From a checkpoint of a small mixture-of-experts model trained on Wikipedia.
Size: 12 layers, width 448, vocabulary 16384, 114M parameters.
Training: a variant of Muon for the experts, 435M tokens, 3319 steps.
Below are experts of layer 9 (counted from 0) of a mixture-of-experts language model. Rows are named router (the router's row for the expert), up (a neuron's input weights, with its number) and show model dimensions 224-335. Each number is 200 + 40 x the weight over its row's rms, rounded and kept within 0 to 999.
Before each expert's rows: a language model's description of what the expert responds to; "comes after" lists some tokens at least twice as common just before its tokens as in all text. This comes from a sample of Wikipedia text that the model never trained on. Tokens count by the router's weight.

# expert 13
Numbers, percent signs, pipes and words like population, km, census, were in demographic and election statistics, such as "sq", "Density", "age 18".
comes after: ".", "% ", ") ", "(", "0 ", "population "
router,161,177,152,173,235,224,223,246,198,243,236,216,161,213,188,168,209,196,242,210,196,131,167,214,152,174,194,205,223,161,218,226,137,238,237,229,222,175,240,196,107,195,228,207,329,186,157,184,278,228,120,217,245,140,151,210,217,249,242,197,266,136,200,203,209,247,197,156,156,116,170,233,217,139,205,122,125,213,206,195,190,186,194,190,218,222,183,238,261,211,170,174,174,153,244,168,243,200,192,178,145,223,217,177,218,189,241,88,212,188,156,154
up0,237,239,251,164,207,204,161,171,208,225,182,304,236,192,223,167,232,168,206,173,247,180,193,228,175,238,145,242,133,169,259,158,179,270,151,276,96,189,164,201,150,179,173,171,216,168,224,166,197,246,129,248,210,198,179,190,242,206,217,281,212,245,216,212,225,282,247,220,187,135,254,168,184,221,214,203,213,188,235,223,205,196,225,155,245,214,116,149,233,179,210,182,216,232,203,233,174,203,200,107,203,157,194,223,226,169,233,157,160,226,119,209
up1,178,178,182,196,147,186,195,186,112,207,209,215,185,246,183,217,180,199,204,153,320,229,239,201,174,214,173,214,161,244,222,209,210,237,229,97,194,223,177,184,179,200,114,190,241,154,169,221,234,227,189,217,205,152,197,134,187,196,176,220,200,204,193,140,290,202,170,216,175,192,152,213,205,236,188,123,246,172,234,165,137,197,243,174,262,182,124,191,224,196,226,182,239,198,288,159,262,159,170,229,223,173,246,217,212,272,253,217,173,227,178,244
up2,165,286,245,200,239,235,86,206,163,238,149,166,207,165,164,150,232,200,234,180,271,178,238,173,191,171,193,246,189,168,214,208,221,175,167,150,242,182,206,178,171,177,185,170,189,199,200,190,126,211,215,211,137,157,198,151,232,207,178,211,239,118,227,275,249,200,255,157,143,218,223,182,193,241,205,125,148,246,235,171,197,222,238,207,233,211,218,257,152,222,208,206,251,239,170,274,207,210,175,176,224,177,172,175,218,170,255,175,218,210,216,205
up3,267,236,186,195,194,228,210,244,251,189,226,242,182,206,161,293,183,227,233,214,257,231,173,204,178,125,243,185,164,159,147,214,209,240,217,255,230,218,139,224,242,199,208,213,201,234,122,304,240,227,216,227,214,278,165,227,193,180,158,124,252,217,207,253,120,233,142,151,234,264,207,261,177,183,203,204,197,211,181,165,221,130,246,216,201,251,189,239,225,125,310,197,163,216,146,199,205,215,164,176,133,225,305,123,240,175,148,231,173,202,253,281
up4,186,237,202,230,275,239,221,160,204,210,204,229,140,123,197,178,170,227,241,198,204,155,209,155,246,189,280,220,237,220,192,151,262,188,135,181,224,205,243,158,192,139,204,197,190,180,178,190,216,199,186,152,211,226,146,214,236,189,228,241,263,257,141,182,222,204,184,215,249,242,136,187,292,245,198,187,155,218,233,123,210,292,217,271,186,217,184,156,186,200,229,228,234,186,243,205,282,226,190,169,281,260,109,298,187,291,231,157,152,237,161,150
up5,192,139,262,212,205,177,221,244,189,246,130,200,232,202,178,97,192,215,134,139,166,239,142,115,145,226,244,228,129,205,166,134,305,167,214,260,221,312,271,128,269,184,176,177,126,255,166,256,162,291,190,193,148,234,177,202,194,161,232,153,161,262,208,242,123,242,202,195,177,178,217,242,217,249,202,133,197,184,226,168,178,133,194,122,167,267,206,175,250,229,194,193,216,178,226,196,236,208,234,167,129,170,208,245,112,196,156,241,280,214,198,154
up6,178,155,172,296,212,85,244,253,270,232,179,196,214,189,175,183,181,221,208,195,185,220,264,215,130,194,184,204,161,222,183,158,157,233,187,191,182,246,202,157,157,232,256,223,207,273,142,233,208,174,181,224,201,254,233,176,196,192,149,246,227,270,140,232,208,210,128,201,206,202,117,193,249,177,252,152,190,185,239,200,208,187,196,214,268,142,204,238,209,207,230,62,187,103,147,171,203,258,202,193,182,206,243,141,134,195,193,200,178,209,183,138
up7,152,204,191,210,265,272,208,173,178,151,183,178,188,208,221,173,194,208,157,133,185,195,167,152,97,227,180,172,115,126,242,262,215,205,181,205,192,106,246,200,256,274,182,193,261,233,153,171,143,238,196,202,151,225,198,168,207,175,203,219,196,205,161,181,239,209,176,169,222,194,199,258,224,208,207,193,220,214,242,242,215,188,214,153,184,123,244,186,167,202,265,219,181,169,191,173,163,179,189,238,235,182,218,184,263,157,159,163,225,161,202,181
up8,168,193,190,130,195,257,199,222,261,242,155,226,256,170,161,146,261,206,249,189,143,144,225,237,237,184,188,206,159,158,174,129,226,148,203,208,226,209,188,170,168,241,197,181,259,225,177,170,275,203,181,205,285,187,240,151,185,236,212,198,134,222,191,193,230,239,195,223,237,198,165,228,256,146,164,201,178,239,256,192,246,208,206,175,233,99,211,220,198,204,162,140,181,164,196,157,194,308,193,217,204,221,233,237,244,199,239,233,235,233,117,232
up9,206,171,195,176,216,130,207,232,231,177,200,171,277,265,182,266,260,188,224,226,141,270,176,158,190,220,211,146,117,126,132,176,231,175,245,276,154,172,205,144,166,129,167,204,235,235,252,195,215,202,186,241,175,136,184,232,178,199,251,253,174,233,215,282,181,179,263,193,163,199,208,208,197,225,225,170,178,226,133,203,78,213,189,215,250,145,272,189,249,224,183,200,170,172,261,235,163,137,189,211,207,263,186,222,171,225,134,250,197,121,177,151
up10,159,194,232,223,143,215,230,209,186,201,227,169,271,166,168,175,188,199,187,159,214,212,216,199,220,173,178,314,233,150,173,236,234,195,299,226,142,161,180,197,224,240,158,220,210,176,112,208,211,187,179,139,231,223,152,213,188,198,204,150,181,149,211,206,238,163,207,196,224,169,175,188,180,226,209,236,235,167,225,193,198,232,258,259,220,242,237,161,257,166,208,205,195,233,219,161,219,250,205,245,194,208,212,138,195,141,256,204,219,172,173,247
up11,249,165,200,187,211,126,191,186,222,214,213,251,251,224,151,146,222,220,299,223,240,227,127,147,164,246,180,187,182,163,181,233,219,182,175,274,212,160,255,241,177,198,225,213,226,238,177,186,183,198,227,186,233,262,244,201,129,160,273,220,214,167,279,223,191,213,194,169,228,206,97,173,234,83,186,217,215,194,200,213,214,187,133,165,190,235,220,138,221,166,196,265,191,213,140,186,235,183,186,230,141,205,266,206,188,254,180,173,153,132,180,188
up12,149,166,211,175,193,213,229,184,204,190,260,229,166,217,162,252,237,168,144,255,206,289,222,202,207,225,192,162,144,222,211,208,144,240,250,268,187,176,200,98,192,230,162,164,260,131,183,196,247,179,189,173,259,151,254,239,196,178,249,134,227,181,241,189,161,198,181,105,146,201,208,228,105,203,271,100,279,177,222,219,185,208,246,207,258,202,241,178,231,195,172,166,152,211,188,279,214,199,113,208,216,141,218,206,249,124,260,141,183,196,194,184
up13,180,175,142,212,255,218,212,151,195,278,192,120,235,190,176,140,279,240,170,236,208,214,229,119,227,267,242,181,137,175,189,161,144,205,169,210,224,221,235,183,182,224,210,216,290,241,159,209,195,178,190,218,187,167,236,144,184,220,219,186,199,220,197,246,154,235,271,236,163,139,141,220,225,176,194,194,166,164,190,206,160,212,146,212,232,124,273,205,257,239,168,198,149,175,103,272,189,152,177,191,146,275,155,190,185,146,223,195,169,205,150,225
up14,201,170,182,256,267,189,184,201,217,236,224,157,176,220,204,194,162,229,159,199,216,171,275,211,208,218,120,217,181,224,150,201,260,168,248,203,211,184,208,241,142,214,346,200,190,237,217,197,189,211,222,139,288,125,172,205,172,194,214,236,228,166,229,221,207,257,153,192,235,114,146,201,184,179,187,226,270,221,215,50,214,241,291,183,236,297,205,141,178,207,131,188,200,263,243,158,204,199,193,212,183,264,205,147,152,239,176,145,179,219,208,193
up15,167,188,231,158,278,254,172,192,140,198,184,273,216,296,196,236,194,178,225,223,177,235,166,237,151,180,222,230,213,193,128,236,213,190,170,253,106,156,233,253,165,178,158,223,208,195,235,180,180,181,181,181,170,205,206,167,173,227,151,168,194,209,185,159,153,140,193,202,155,148,159,253,111,177,213,199,188,215,286,230,121,189,240,231,226,167,192,96,108,239,182,237,179,204,230,221,226,143,216,175,181,177,148,175,214,157,154,228,135,178,152,204
up16,164,228,170,114,236,264,220,220,289,205,167,210,290,211,150,133,182,188,202,245,217,147,223,231,185,186,225,242,218,184,115,162,126,217,233,227,181,209,218,167,223,175,204,152,185,234,217,331,108,153,220,213,221,214,264,183,147,173,207,203,166,176,306,232,123,117,213,138,173,198,105,111,180,180,283,215,239,201,232,195,153,246,159,121,261,233,227,258,202,227,238,280,178,182,226,156,202,184,224,243,197,280,241,149,149,151,208,224,240,139,278,229
up17,196,186,138,153,196,147,246,259,256,291,298,170,117,244,202,273,256,186,213,229,166,151,122,228,183,235,299,244,226,148,196,153,168,196,187,175,240,287,186,191,201,138,194,238,226,182,195,203,145,224,232,196,227,254,198,213,149,266,221,190,242,215,164,162,215,201,240,175,204,174,210,225,174,246,210,235,180,191,146,245,197,170,174,176,191,152,106,279,160,191,180,188,199,223,154,180,262,161,226,126,151,255,172,216,137,195,171,227,249,149,205,174
up18,285,232,198,248,147,227,159,276,173,166,143,177,185,212,250,160,238,181,226,187,230,206,147,177,191,149,155,186,264,258,139,259,244,207,247,184,153,237,210,211,227,150,215,190,253,233,218,150,254,161,208,115,242,148,268,192,268,226,204,268,176,233,149,230,167,226,194,153,282,187,165,164,234,204,221,158,143,255,188,205,242,182,186,237,239,242,218,195,138,213,196,220,130,235,236,305,191,249,128,194,196,198,199,176,163,155,321,203,177,217,241,144

# expert 49
Infobox field names and coordinate digits, plus paragraph breaks ending infobox sections, such as Coordinates, Born, Occupation, and degree figures.
comes after: "- ", ".", "(", "°", "″", "9"
router,194,195,114,143,188,158,219,213,236,207,150,208,201,180,146,218,201,228,223,226,188,175,172,199,243,211,232,197,188,216,234,188,124,156,175,183,280,225,297,149,226,168,251,223,188,149,180,219,162,251,212,236,229,266,204,212,235,198,249,225,245,159,179,246,188,274,149,208,194,205,186,183,229,240,222,192,112,193,245,126,209,152,247,203,197,223,277,174,205,188,235,200,190,129,151,149,216,173,199,202,275,244,161,210,220,252,206,174,221,218,197,204
up0,214,210,178,202,177,225,224,175,176,227,245,290,234,166,238,162,222,169,202,234,304,193,220,215,193,213,231,222,208,244,185,231,136,162,241,183,146,169,172,131,220,234,187,254,173,200,231,189,208,255,216,206,223,173,165,275,289,135,154,212,250,215,196,175,189,159,205,175,192,247,192,146,179,230,197,210,145,147,192,190,201,207,216,226,217,275,229,207,136,231,233,126,191,201,189,200,177,143,168,129,206,129,243,199,213,190,162,231,241,103,213,216
up1,250,192,135,179,195,185,190,222,215,215,232,213,198,129,210,185,240,267,189,260,235,209,160,269,155,269,193,179,218,184,238,246,189,208,270,190,178,126,107,165,226,226,222,137,203,196,174,239,163,164,166,281,167,200,158,237,257,191,225,150,125,172,196,230,109,177,184,159,213,214,164,174,148,192,235,195,169,189,167,182,253,238,155,257,218,212,212,186,172,231,142,129,254,184,185,260,224,191,250,207,167,199,222,196,223,180,180,220,178,132,221,173
up2,177,217,206,187,196,227,184,181,181,228,162,210,162,193,242,193,207,220,217,270,181,198,232,159,210,151,212,278,229,233,221,231,126,154,168,261,145,137,162,164,192,188,173,210,227,239,250,162,181,139,179,169,207,229,239,114,248,178,218,192,194,197,190,229,303,213,244,198,244,173,197,230,164,201,186,172,112,122,240,91,152,195,191,230,224,231,240,175,172,135,187,240,239,220,217,235,270,209,161,192,205,232,202,230,191,183,172,119,206,160,197,199
up3,186,173,253,196,226,133,210,266,173,226,164,200,151,245,144,190,191,249,197,221,200,276,213,219,157,216,185,153,172,112,209,207,216,246,176,152,226,229,192,175,179,219,307,227,241,191,178,205,221,157,229,137,242,190,182,243,208,311,226,212,203,158,181,183,236,207,95,189,225,137,150,236,194,214,195,208,173,209,215,192,240,143,169,213,221,198,185,153,226,232,237,217,226,224,244,187,222,110,215,162,208,306,260,198,194,189,222,228,177,180,155,170
up4,133,270,187,201,150,188,157,308,178,188,137,258,229,166,126,259,195,272,184,183,147,169,211,218,175,224,199,238,251,118,92,145,166,196,252,164,215,244,143,170,223,141,195,188,182,226,144,220,236,280,218,239,167,238,116,185,198,188,236,141,222,216,190,169,224,192,178,219,206,201,218,161,193,183,172,166,208,198,238,244,218,239,236,241,289,254,190,172,168,167,202,194,146,180,230,171,178,169,262,250,159,192,215,190,148,149,231,248,186,234,165,196
up5,185,230,214,149,237,226,206,243,262,216,253,203,177,178,296,194,263,273,192,245,163,214,228,174,305,235,247,138,197,163,240,212,220,212,178,276,228,203,255,226,193,138,187,186,201,156,201,164,152,272,213,214,258,250,193,233,220,178,140,182,314,252,185,176,222,192,178,223,270,182,175,138,217,125,145,138,164,182,195,233,201,182,220,280,240,180,231,217,129,266,175,243,274,114,203,262,211,154,93,202,169,168,138,231,163,196,252,201,209,236,240,219
up6,193,247,264,219,180,201,249,205,253,238,189,213,190,244,142,218,210,236,282,234,138,184,196,131,202,153,128,150,240,169,204,185,100,220,122,264,195,174,219,151,242,138,260,187,214,159,203,206,211,216,179,152,152,246,173,190,204,193,215,237,181,171,183,259,206,250,261,234,196,205,192,197,238,262,144,225,138,243,205,220,211,146,188,177,216,234,170,153,220,191,210,198,134,143,175,222,143,254,197,230,178,239,153,200,189,141,204,196,126,219,220,207
up7,269,166,278,226,240,258,182,226,233,233,197,185,251,151,166,247,162,196,149,221,215,150,185,248,208,213,162,240,220,202,217,304,173,223,238,157,169,211,161,234,237,180,236,243,233,263,181,211,160,222,181,216,207,163,80,207,167,336,206,230,181,270,209,249,184,236,241,239,258,184,269,209,203,182,233,136,115,223,224,141,159,224,197,170,234,217,220,205,164,242,143,183,220,193,178,161,165,211,177,247,224,209,155,207,176,92,246,121,209,210,157,177
up8,208,186,163,213,155,194,188,205,205,194,234,221,199,202,158,199,213,223,241,162,150,141,215,286,233,167,186,187,207,166,208,169,174,226,195,213,152,227,143,206,244,213,147,219,236,225,194,255,275,246,169,168,202,184,213,195,225,189,161,176,146,221,243,253,156,202,190,142,162,259,249,219,177,157,225,186,166,179,246,139,144,202,194,205,162,237,190,191,149,208,247,136,217,270,202,159,193,240,163,140,231,139,136,223,121,116,278,178,188,134,187,163
up9,211,202,133,187,201,181,106,149,223,181,231,159,223,235,229,264,173,95,139,210,225,234,180,193,146,133,159,202,183,247,206,231,204,124,185,178,185,194,197,182,178,274,199,224,226,194,279,137,218,227,194,206,216,172,187,185,205,226,145,225,224,173,144,323,270,238,172,195,147,196,188,243,208,114,241,214,151,221,229,205,257,173,210,162,257,159,223,166,194,178,170,150,247,200,210,209,204,174,167,250,172,141,234,210,190,171,141,177,185,193,185,251
up10,109,221,289,151,155,221,235,261,176,252,124,207,169,239,203,184,210,156,170,162,132,180,149,230,196,142,177,268,185,141,195,177,163,205,289,204,139,208,150,159,196,189,161,226,223,174,217,162,210,295,260,169,270,146,148,218,247,212,180,271,193,235,266,219,229,189,166,285,204,189,187,130,183,279,163,199,131,206,232,79,225,237,206,188,244,240,90,226,216,167,209,231,213,226,161,241,207,225,180,174,221,180,215,212,168,226,172,145,211,189,176,258
up11,150,189,221,210,155,178,239,237,242,180,142,165,207,224,202,152,218,182,191,192,136,212,162,181,215,245,125,233,212,245,169,249,219,188,184,140,190,109,153,189,201,171,233,210,260,251,239,253,263,248,214,146,201,255,149,181,216,182,296,211,288,277,161,174,180,216,174,259,163,199,245,166,231,142,226,212,206,195,244,247,148,210,147,256,172,262,193,185,250,157,216,136,184,245,212,198,192,218,240,256,202,225,244,206,274,183,222,207,182,182,274,226
up12,212,235,234,227,180,153,121,180,138,231,192,219,203,145,222,197,219,218,203,224,193,120,101,222,234,151,162,225,226,207,206,252,153,241,247,237,127,177,300,214,157,194,217,254,169,205,156,233,205,286,155,196,195,196,240,190,240,180,228,179,223,199,153,219,191,138,210,195,206,153,159,221,262,153,196,183,233,204,208,133,227,254,244,216,218,218,170,236,168,125,235,199,329,150,213,217,157,273,171,225,136,230,201,244,251,193,213,209,208,287,224,162
up13,202,172,197,202,183,212,164,199,184,230,176,190,125,188,150,127,231,169,195,175,174,192,185,219,223,220,208,206,236,180,284,241,254,143,204,187,231,215,199,182,157,139,191,211,245,241,163,262,180,231,217,135,188,207,246,212,268,217,207,185,201,215,139,244,194,114,194,177,194,173,209,143,201,226,275,191,193,256,144,106,219,196,203,170,258,193,147,203,165,209,210,212,266,174,156,172,162,191,144,159,217,215,198,229,277,123,200,202,187,150,269,158
up14,207,284,192,248,207,178,168,237,192,242,186,178,137,171,201,259,177,205,169,237,236,232,194,180,224,256,186,252,160,194,137,209,137,213,166,202,189,261,138,195,293,231,210,246,162,153,191,198,231,226,181,202,172,229,129,200,154,195,197,225,152,161,197,179,139,179,196,216,248,270,196,172,266,204,190,176,229,191,218,206,230,170,200,170,197,253,199,169,228,326,247,194,190,257,216,213,209,278,146,228,270,173,244,189,251,206,111,260,207,210,207,150
up15,116,181,199,261,139,185,244,226,229,203,232,196,203,275,180,211,255,216,168,275,220,131,125,171,226,210,170,182,235,248,197,283,198,232,278,209,132,190,211,241,213,146,173,175,162,154,192,187,201,240,187,173,248,196,148,164,160,229,205,161,197,183,154,215,219,286,231,240,195,110,82,189,176,263,304,266,128,263,252,187,182,254,162,199,134,196,130,224,161,152,201,199,164,195,155,232,234,274,164,189,263,203,135,241,182,205,244,193,184,188,126,212
up16,215,194,233,190,201,216,243,141,186,221,191,176,255,168,95,184,212,205,167,211,192,191,249,149,174,191,108,239,184,253,263,240,201,250,181,125,268,289,150,246,199,175,206,268,178,286,262,132,206,177,141,160,258,248,310,206,227,196,279,193,216,195,187,217,176,125,208,129,204,248,244,193,211,257,194,197,154,190,261,233,155,222,197,247,232,245,307,169,300,144,189,255,188,212,253,158,201,146,180,227,241,215,205,186,297,144,234,119,139,240,119,223
up17,147,213,148,166,201,184,212,195,203,228,193,226,209,201,167,162,178,191,193,235,209,191,179,195,173,266,179,240,249,205,175,192,216,258,271,269,191,120,235,190,214,177,270,296,277,190,156,204,260,126,103,225,239,149,234,128,187,123,158,211,273,198,272,204,232,219,260,244,216,227,157,298,175,225,229,186,178,208,194,263,203,199,150,167,226,188,258,178,254,246,220,194,254,200,162,256,146,217,212,114,165,215,235,189,218,183,242,242,185,206,261,122
up18,233,222,177,190,195,201,239,148,128,173,211,203,221,211,239,213,137,169,166,196,215,182,197,256,209,187,208,135,204,175,244,163,164,243,184,256,226,221,145,115,156,156,162,254,241,171,243,126,253,233,250,225,193,216,285,170,273,208,243,215,152,168,230,268,227,159,230,221,210,213,180,262,194,189,239,235,173,173,144,204,303,194,170,132,263,216,163,208,195,167,186,218,167,238,255,91,264,164,202,215,163,154,173,191,183,223,188,143,225,183,214,189

# expert 22
Sentence-ending and decimal periods, plus clause-starting pronouns and relatives such as It, They, who, which.
comes after: "The ", "the ", "1", "U", ". ", "0"
router,159,174,186,172,171,249,167,248,231,265,143,134,226,208,258,162,149,215,226,134,282,212,232,144,196,185,223,274,211,158,191,204,167,211,212,248,156,212,144,236,198,185,177,193,200,236,247,174,211,217,194,247,176,155,247,190,226,290,196,241,243,201,158,168,178,229,212,128,214,227,245,187,223,251,164,180,250,181,273,225,169,171,246,306,168,132,181,207,205,105,119,229,152,208,227,209,179,218,182,173,200,158,174,167,111,236,182,211,112,218,131,212
up0,192,205,275,219,250,134,163,167,211,247,217,168,197,139,211,194,227,184,244,238,205,172,180,207,205,285,107,172,239,175,128,175,122,248,194,241,161,153,240,184,170,214,195,191,211,194,196,124,166,224,149,250,226,199,147,224,205,166,234,198,208,278,236,234,183,160,217,179,205,265,195,257,244,195,193,177,160,199,162,209,262,208,263,257,202,236,171,219,205,123,171,176,209,217,176,159,152,155,256,177,196,165,256,148,252,198,192,218,192,218,231,158
up1,174,276,209,128,279,201,220,212,234,243,248,199,224,157,293,189,247,172,205,244,171,258,172,152,115,212,308,227,255,217,329,152,237,188,195,113,196,181,273,140,177,166,129,164,181,166,161,207,222,130,153,136,220,227,196,191,164,207,154,171,208,222,162,186,156,187,201,186,142,211,225,149,172,275,157,137,239,201,204,267,229,240,188,227,160,176,176,237,180,232,196,168,252,191,237,196,265,200,126,153,232,215,158,179,169,205,190,194,170,224,205,181
up2,119,208,248,225,179,200,202,207,155,183,274,156,243,232,210,244,166,145,165,238,183,212,222,216,197,178,162,240,192,280,170,205,206,203,234,150,191,151,192,266,172,152,231,171,209,217,245,243,171,145,152,274,247,204,151,209,188,216,241,229,255,188,190,154,195,173,146,233,167,167,247,253,264,110,249,210,204,164,185,221,107,233,215,210,236,194,267,201,243,224,234,203,210,214,246,163,261,139,196,224,285,145,192,188,159,183,211,246,159,147,155,184
up3,227,220,217,159,176,202,216,136,142,224,198,162,240,248,208,225,187,184,206,195,321,204,202,221,139,275,202,154,224,158,248,242,227,326,249,240,304,232,150,217,224,228,251,152,232,190,264,178,193,213,227,190,208,298,239,154,101,291,186,284,192,192,215,282,233,253,179,175,167,212,151,138,237,242,213,255,150,194,169,146,190,241,213,212,203,125,184,107,254,243,156,166,177,258,146,222,151,177,247,224,197,189,220,188,226,236,158,154,263,216,161,151
up4,161,253,172,175,243,212,227,199,168,159,231,129,185,239,188,260,157,251,250,221,258,227,206,158,186,287,199,191,203,113,207,176,201,211,152,234,183,169,168,214,204,187,281,160,211,209,197,222,187,284,151,239,184,135,247,150,121,225,233,279,184,115,185,125,250,147,235,223,157,226,106,127,145,148,182,222,214,167,202,154,222,125,161,223,145,139,246,108,230,249,192,239,195,224,229,196,244,261,225,214,256,176,196,220,150,270,250,235,219,176,156,132
up5,155,255,283,201,203,259,113,221,225,264,152,210,135,169,174,183,242,137,245,167,217,139,189,154,203,181,184,226,273,261,87,253,196,181,102,283,268,200,160,245,188,184,226,208,211,223,201,188,241,94,147,202,107,187,164,185,242,166,181,194,232,226,275,180,165,194,192,203,203,191,192,185,241,180,231,180,146,186,174,233,191,185,191,180,218,118,199,163,169,249,234,230,194,214,135,189,230,196,144,232,180,202,155,153,185,214,130,213,207,155,200,192
up6,233,220,196,198,200,192,205,200,216,194,228,176,120,200,171,184,186,138,202,173,93,96,209,200,178,161,184,199,174,211,214,144,158,164,232,221,266,122,223,235,225,153,213,218,235,250,225,188,316,189,177,251,227,236,180,186,114,228,207,213,197,140,183,205,138,186,208,152,199,188,175,152,222,139,217,253,138,194,188,232,188,218,193,236,133,207,195,261,200,205,166,179,214,213,205,138,259,192,256,204,215,210,190,207,248,119,214,239,239,311,230,104
up7,211,239,226,164,212,264,128,182,266,186,217,218,203,233,146,159,279,132,234,178,213,193,170,173,217,220,186,271,197,113,259,197,237,181,172,251,204,174,178,210,196,174,179,181,217,309,198,212,238,226,293,268,199,198,240,136,190,209,181,164,242,165,140,225,171,217,227,179,231,270,208,213,220,192,228,229,219,257,202,210,194,137,250,258,204,174,181,125,232,169,221,225,190,159,229,235,251,187,221,172,191,194,252,196,232,242,208,213,163,188,170,222
up8,232,175,187,232,184,234,167,129,156,133,207,208,193,211,222,246,193,143,213,196,124,193,211,197,139,172,200,134,210,258,172,189,194,154,212,264,203,196,164,246,241,205,162,235,188,214,183,264,211,182,204,198,163,205,234,292,196,76,199,210,192,239,244,273,173,223,189,190,193,251,193,206,171,239,184,202,245,207,216,156,178,214,222,180,158,225,255,191,126,218,222,209,206,214,185,186,211,188,145,199,193,148,159,164,217,232,280,193,228,182,246,255
up9,188,123,223,218,195,204,162,256,204,193,175,159,193,209,171,210,185,209,169,177,235,184,189,238,199,200,198,177,166,176,215,209,227,212,208,131,262,173,233,216,213,202,246,196,187,218,121,235,211,218,160,188,154,232,222,241,272,217,202,269,127,226,221,191,178,190,191,274,268,257,197,175,199,209,201,232,254,163,131,148,126,308,141,182,266,206,208,245,210,225,250,194,214,238,183,200,266,154,204,259,208,203,201,170,287,268,240,249,184,151,184,224
up10,187,219,204,156,233,163,147,129,171,120,169,134,189,225,187,235,163,246,179,200,265,238,235,94,172,196,185,222,154,150,160,243,138,194,147,129,130,207,241,189,202,179,174,218,256,160,176,205,238,222,229,198,242,148,212,225,113,234,149,206,128,230,250,164,226,232,215,298,234,252,185,240,138,187,197,240,176,222,170,198,187,234,198,131,278,158,176,199,220,211,171,234,188,154,211,135,97,177,222,175,278,103,169,229,171,214,189,238,216,106,155,265
up11,154,234,210,170,181,253,204,254,204,169,215,242,181,216,216,160,232,146,227,190,253,266,123,199,188,231,161,197,193,233,221,214,147,161,197,174,157,259,233,181,254,259,177,228,213,145,211,176,207,255,174,241,201,190,151,196,215,150,209,230,241,212,211,176,213,241,207,206,156,201,170,214,211,175,174,155,211,137,178,225,244,233,158,197,164,185,269,195,141,244,195,125,220,203,219,157,151,189,174,191,152,125,235,229,197,187,249,272,216,265,204,243
up12,272,155,227,225,217,186,143,207,219,229,150,159,228,186,183,212,205,196,229,242,238,192,210,202,207,196,200,213,170,230,206,184,174,224,258,282,194,228,205,140,221,167,246,208,224,202,155,103,222,129,180,230,169,160,194,255,218,194,203,160,182,240,186,149,233,200,198,189,149,198,204,129,225,213,251,157,207,240,261,136,210,196,244,261,203,204,226,200,178,244,160,195,168,192,250,219,178,220,82,201,199,156,180,197,127,206,188,229,234,121,193,202
up13,252,186,207,261,269,115,188,185,196,123,210,233,324,210,217,189,128,210,239,246,201,161,180,215,252,295,175,176,270,236,165,246,267,222,198,165,147,240,226,178,238,159,176,223,206,165,208,211,163,103,218,191,123,154,169,235,248,276,186,172,276,204,255,217,118,205,166,145,179,199,198,226,199,207,201,239,235,172,208,167,247,234,254,157,178,217,254,234,209,225,193,186,249,195,237,218,163,192,172,161,250,255,243,204,167,172,159,202,155,259,292,153
up14,188,190,182,239,222,179,238,241,222,188,218,231,233,195,145,188,215,148,220,139,210,189,232,186,218,217,215,168,142,190,203,215,168,203,212,183,219,313,167,198,169,207,182,170,207,134,209,275,258,200,146,252,166,129,153,236,107,216,238,260,202,208,147,218,207,241,265,97,137,190,220,183,203,221,138,214,142,269,215,123,143,221,207,216,214,250,201,163,217,185,251,188,156,201,247,230,200,190,237,231,243,190,203,189,211,222,213,260,139,239,199,225
up15,103,238,169,196,308,176,211,211,175,208,258,187,158,173,232,247,120,244,206,215,216,262,138,249,201,242,202,146,161,192,215,232,155,140,196,237,227,206,204,255,197,133,196,233,145,250,161,189,223,143,219,204,254,207,249,192,202,270,156,237,180,204,222,207,184,137,218,197,133,219,171,228,242,199,208,158,161,247,206,200,192,223,166,230,202,160,180,179,203,209,128,152,181,206,177,206,201,149,195,282,210,216,227,148,184,252,178,282,181,207,231,323
up16,190,167,205,223,230,140,135,208,225,234,194,150,208,212,218,120,181,237,134,216,167,181,214,181,227,190,261,251,224,226,172,204,140,204,182,173,139,194,213,209,126,253,132,265,234,159,236,211,226,180,234,129,257,172,114,179,144,179,229,257,273,187,204,186,248,177,228,247,186,91,215,153,178,265,237,222,230,198,252,235,188,150,210,136,234,159,201,130,271,171,125,184,242,179,177,211,175,236,224,244,177,166,143,222,220,158,259,179,194,166,175,146
up17,219,197,244,209,166,162,221,166,261,245,173,191,205,196,234,228,218,194,215,176,120,247,269,159,165,245,231,135,260,250,212,128,215,231,233,230,193,125,74,194,249,127,218,181,195,260,284,278,192,207,196,152,155,222,207,238,195,164,204,142,206,187,141,175,183,155,184,270,225,218,194,195,267,165,340,284,234,222,187,173,178,242,235,225,170,139,202,199,162,208,167,209,270,175,181,137,172,185,185,218,257,186,82,210,190,214,247,260,195,193,245,239
up18,244,181,294,150,157,183,165,246,230,205,232,209,193,202,250,202,210,192,142,335,182,222,211,234,175,261,146,196,116,188,159,208,130,249,175,268,192,218,180,186,195,179,168,271,294,226,166,194,156,273,178,190,171,137,201,208,189,228,273,226,186,217,291,205,224,223,202,121,184,96,150,257,247,178,151,242,191,215,207,196,165,278,212,291,137,228,194,193,225,200,189,145,208,187,212,186,217,181,198,159,142,167,137,205,177,203,196,202,234,191,184,216